config.toml
n_experts = 80
hidden_act = "swiglu"
normalize_top_k = true
num_attention_heads = 5
beta2 = 0.95
lr_head = 0.0131
Below are experts of layer 3 (counted from 0) of a mixture-of-experts language model. Rows are named router (the router's row for the expert) and show model dimensions 0-79. Each number is 500 + 40 x the weight over its row's rms, rounded and kept within 0 to 999. Numbers have three digits each.
After each expert's rows: "comes after" lists some tokens at least twice as common just before its tokens as in all text. This comes from a sample of Wikipedia text that the model never trained on. Tokens count by the router's weight.

# expert 1
router:505550547562522389536520503494457495546482459503503521491495534521505538563497527488543505465471480561454463513491438542521480481481448522457504536499556551509507470529533512452523504481547509547453464509545580457431462476510447484545519555
comes after: "\n", "\n\n", ". ", " ", ") ", "1 "

# expert 43
router:496449557564584478495474485500474505562448489508494519573519500480535558595515597427531538483491458442456551598513529499509484445523490600478566438539537526432491517471484446404500478540514537495515510458508492499441549463488478444461471471
comes after: "'", "| ", "==", "of ", "\n\n", "==="

# expert 39
router:465486486522530545540499469452525518554538573514541516443565531429569485489443473484500485528465483488442529490446482500571551480552480536469526583525512516522452498535539466499483589503489444534508496427499521464543458487477485458498403473
comes after: "the ", "in ", "a ", "The ", "to ", "of "

# expert 56
router:491537556530468423543491521430507501522490492500546480478488533512521560570438456454550449505448482577446442497490450506498541487520377487500524575460521532494492390557582506514496524547533503477498457493520527439454420457506454490594474493
comes after: "\n", ".", ")", "|", "==", "201"

# expert 52
router:435543598577482478510513534490541524530455549518527513500535519470543528524494463471547501481491467582484453509434527500548483510502445522493465552434521550505440429573547511432493542534562508495495519542552511443456484485472420516520477537
comes after: "\n", "|", ".", ", ", ". ", ")"

# expert 25
router:539549577502537550502502492537517538543479495511525522472556538408580522588531536461556503492504496490478576529470476537567505512517515572504549501495473566477541527528490488428486576479480530530486498427536428487442510542515440496452505473
comes after: "of ", "in ", "at ", "from ", "for ", "on "

# expert 67
router:509491519500542528540530507481566505557483515561520512447534548500542508519421499512525467520490477488476528592412463470508530446502481555494473529505523558554493529524482452413479561519514469518489509491483501480499486542486464505514430530
comes after: "the ", "of ", "to ", "The ", "in ", "for "

# expert 36
router:431513437502465475566502463477509508584473523487435546484496554481497531531444540488517500499515580467505492502499414524544530563530421550529538468487475530457474490520550506441475514432547496517445532432530478470422409539558507437512438440
comes after: "| ", "- ", ": ", ", ", ". ", "of "

# expert 35
router:429484484493469521559476473499507492561505563484453527496500522512556539510428521516501435487484585483482437507470439570540550543534442515523551490561499543457523494538516492527465544482490490507461545414512497488465387518498533488525420433
comes after: ", ", "of ", "the ", ": ", "in ", "("

# expert 51
router:443545485521488528544565497487596505516492501525504516539492537525566509461432465496539539542488499471515475549459456616520475470447497555531550473496510559496471508481562473516513527491472526566481548460574547454516556523504452406531498558
comes after: "(", ", ", "in ", "a ", ": ", ","

# expert 28
router:450507533533545489511493528504484460564415574496523556445530589554529509504501476471524407499504490487545492556474515561501459435512520564503549516404521575487463509494559437533479551501494447542453477453552561439536489433425478437480490519
comes after: "(", "| ", ", ", ",", "–", "the "

# expert 26
router:479520499492457495494457509502503551578512494500463537452516515472547504533477509472501456525455459484461492557443463529576509523514502573457533594536531556415452507523546432447431516525497506476489580443491552423448499521483502496480505499
comes after: "the ", "a ", "The ", "s ", "his ", ". "

# expert 68
router:530476527457511471505507510503539512511467488489523501459523566487503462557520504527503465512484478474547453563438526555529471461492444484532543479450460508466489562464468472419493508538500521533402470476530450438451454553472491451504453541
comes after: ",", "to ", "was ", "re", "is ", "be "

# expert 4
router:469489520484535506485443506467524540574476512521478447523578515481554482494515464465517472528468548575481522538453451502525531521508496566541479506489459548494482518527496495451493554532514515582445518488507574435460546493488477483505485527
comes after: "|", ".", ")", ": ", "==", "="

# expert 3
router:522493472536464521565534451513517503540512490534513521523590618543526479518492506492513450535476485449541540499413467511551525479561471560454559533448446607511445480544534465513458483507451437544477514484515455406498478549456431437490504544
comes after: "in ", "| ", "to ", "In ", "of ", "from "

# expert 14
router:537539454482491526540494456510573539465460500550488522460517562466595500547497549436487506511449441481491529567503474470533486502519482580528516548461516494449473496441478499494489553497469541563457487442524529512478565539571490461477453552
comes after: "| ", ".", "–", " ", "201", "0 "

# expert 57
router:522509492478486501507511420506472489496490482482518538522508491499525500537436546471521455483463499500426541522506478570464567508519467615483524524472468586457511510536480491484465483468469461456499549461570470446410553481487484461532447468
comes after: "| ", ", ", "- ", ": ", "by ", "; "

# expert 78
router:522554521481510483509476567496568456567430500504447564440459541518531577514429523504506486524507500489507466573445469471553493509487450527550485499520572563482477491495466463476495511470527483564505511468530467492455531472557458464540450492
comes after: "the ", ".", "| ", "P", "N", "E"

# expert 69
router:470550522494451471493530467518500484527440475489536487510526541524461504490453524521517455481475479483512513595431509548541512513528464574526592462497506533458503487508467467495477514536476483527405529458541512447474514477486442425504478536
comes after: "and ", "of ", "| ", ", ", "to ", "; "

# expert 50
router:506567534536521492588467485562505480536474534479589506453527581454495538552464460470455454455460418527495555514452505554565543472478490521476541522524506547475531509534516467545568529510551506536471461403601482457493525462491436489520390485
comes after: " ", ") ", "0 ", "1 ", "2 ", "3 "

# expert 21
router:502485544491509496552485506479554553471512567501535536493530502415575512504515432453538513455491468551526462479467519556512474527506457491451516506438506553447453435532557472470509487520493482524489491480534469441415390472474440514549487428
comes after: "\n", "|", ".", ")", "==", "\n  "

# expert 16
router:459480517580515460473492466546532565550490472571546538525534522466526566500426500469595500497480485413505485527477428534582468468514446561453524488525492554488533458538523460510477520491522511508515519409491494465491534534528458479533466453
comes after: "in ", "of ", "H", " ", "a ", "on "

# expert 2
router:529489556497467488509519528518536531560504519532514540450547618478455524480523476549486443483499444507530527518429461562504483458495492572507636521424521508529523540494532498476477523530493474479494433478508504446464517512404440434492484519
comes after: "a ", "the ", "and ", "s ", "his ", "an "

# expert 61
router:459491546586590441544499520494485510531449477556508536514484592506531552525456474446576494458469485503502483550501475487494500442492475499464474544464560534540487488501514465465496485534520500586479456497515535429446425456479500476560531530
comes after: "\n", "\n\n", "| ", "==", "In ", "==="

# expert 13
router:501503548555523414588494471477514545534476479614485552446471559594517506542481495465513480579463513545480464496485453467552490457545440541496584523491532514499498495497498470441463486515549504515447471489544474424436481480535469549488440556
comes after: ". ", "- ", "0", "and ", "\n\n", "1"

# expert 74
router:469493564566464439529474472470446555573522486552498548460537570503544515572456571437528540486541441498451533489485538446559464478517501539472460458496529552456461520500524481335471525519501527586497463517487427445389485510505470489493510535
comes after: "| ", "- ", "\n\n", "|", "\n", "=="

# expert 9
router:479513479539434386551515515475498554585482479585471530493491558521495524550490535485503469579493498482488498505462432487537477492518467578501516491455519512446498489510468497394463513460512529552462479494476505433408505512531464446488461537
comes after: "- ", "| ", ". ", "'", "\n", "\""

# expert 42
router:510535518471480487539509484475532506587415491496556522530538471568561544492508486526498496534439459480480520535491475506515521491521497545568494548507570587497532497488468421464501537431499526573441502472578478452496443487564481531501476542
comes after: "| ", "and ", "'", "; ", "as ", "is "

# expert 19
router:476477502572440454505456489402499533490521509612523521464517554504528451508433528444482487483481462478481537472495518450531492453485469492504485488486490516476472433534526504394459541541499557562485462481516476415445503489514470493501490527
comes after: "- ", "\n", "0", "2", "1", "3"

# expert 79
router:455516495541483492562498466527484492527499525496549559539511495499519518521416577448502506494522563510473497506409465505520540526525447596504553484529470539507568478570515531497486523478464472513519559478515504508459531495537426428512526533
comes after: "| ", ", ", ": ", "(", "- ", "of "

# expert 24
router:471461560555516468564430489463527503514520498570540552505504551465546503542439511438569511498492439540477525544480481457521469478495484502472444486491499522433464473533581454413486510563474549584487488535488492430435489477484447508535524521
comes after: "\n\n", "\n", "==", "|", ".", "- "

# expert 45
router:425544474527503507453511476497556491498453502448505512468542540496558527514470456498490473486474474473443488567422534531524570490536416584492566481546538580449504484517510458473475520517479541540458583479487524494430505512506454433528454540
comes after: "the ", "a ", "of ", "and ", "The ", "his "

# expert 66
router:507498508522501511493467529455586553604523498591509482507522533418530548521464478438513505508495481509452453511553510466571505488491436499521539527505540466474486478486486464519541575539500525572492438479494500494540547545551499519521459439
comes after: "B", "-", "b", "W", "F", "D"

# expert 5
router:486527566533433539469484506555525553595493521504544568485602496515502528504479537530543473511493470524526501557378518544534448520445451591496587535435559520489483476491484495457515505533518564538467531471554520419525470496463437504543460521
comes after: ", ", "and ", "|", "as ", "), ", ") "

# expert 64
router:507548569523428511531519497504536538537486501493516553463570515521487523487509496532513500454489544467467519535432473510508483482544459569511587525474494500462561438565500545456463503528501520544479500472495469451435489547504460489494485606
comes after: "| ", "the ", "a ", ": ", "- ", "of "

# expert 34
router:488542472485556558527526481499554494527488515563478556413502528443506535515445535490520432462509483492439542593466422445494548520494501553483503548546522531522483498479487457413502606506540498533463459474462451508492507525454496589468385522
comes after: "the ", "The ", "s ", "his ", "its ", " "

# expert 55
router:469512544557519447556451537521491505530441508568462553441554539509551581519494511460591531496510448487472527530443562475535433429465504560483455437531561497476433488507506466405474460519545554595455510526510470395420463499509470502544481535
comes after: "\n\n", ". ", "was ", "is ", "- ", "=="

# expert 62
router:553470514494521456524501541493526591506488496591520535519494547416540540558428498483454413480445475502484526570492466516537535477445411458454486507525501478511476482484504524525512559554560511506496484509524531504481564475451549516535465537
comes after: "-", " ", "b", "–", "c", "m"

# expert 22
router:481515576457466518579453489547512532526475546520455569479554524506567492481492485480531489504494474460547539540415543521514460446488523565523499464508513537491468548501485470439492522506469530560444557465548479481434499546452440535450440520
comes after: "| ", "(", " ", "; ", ": ", "which "

# expert 41
router:563563447519519477513482557489495514529482548544571468497494579523526566529503493466514484497461436553457459481481514466505539430455506516562527561469555510483525508467437419479513577531536535579491481451565446438468503530548520522521437538
comes after: "1", "2", "3", "0", "4", "6"

# expert 60
router:474557498499516463548516560494576523534467521507511553430469549505549500520495496458494465470498439533472471497554469469503534478504446531530591557490586516484514427473533459471466572515512495537492461446487512408428499517476525514473445504
comes after: ".", "–", "201", "200", "-", "first "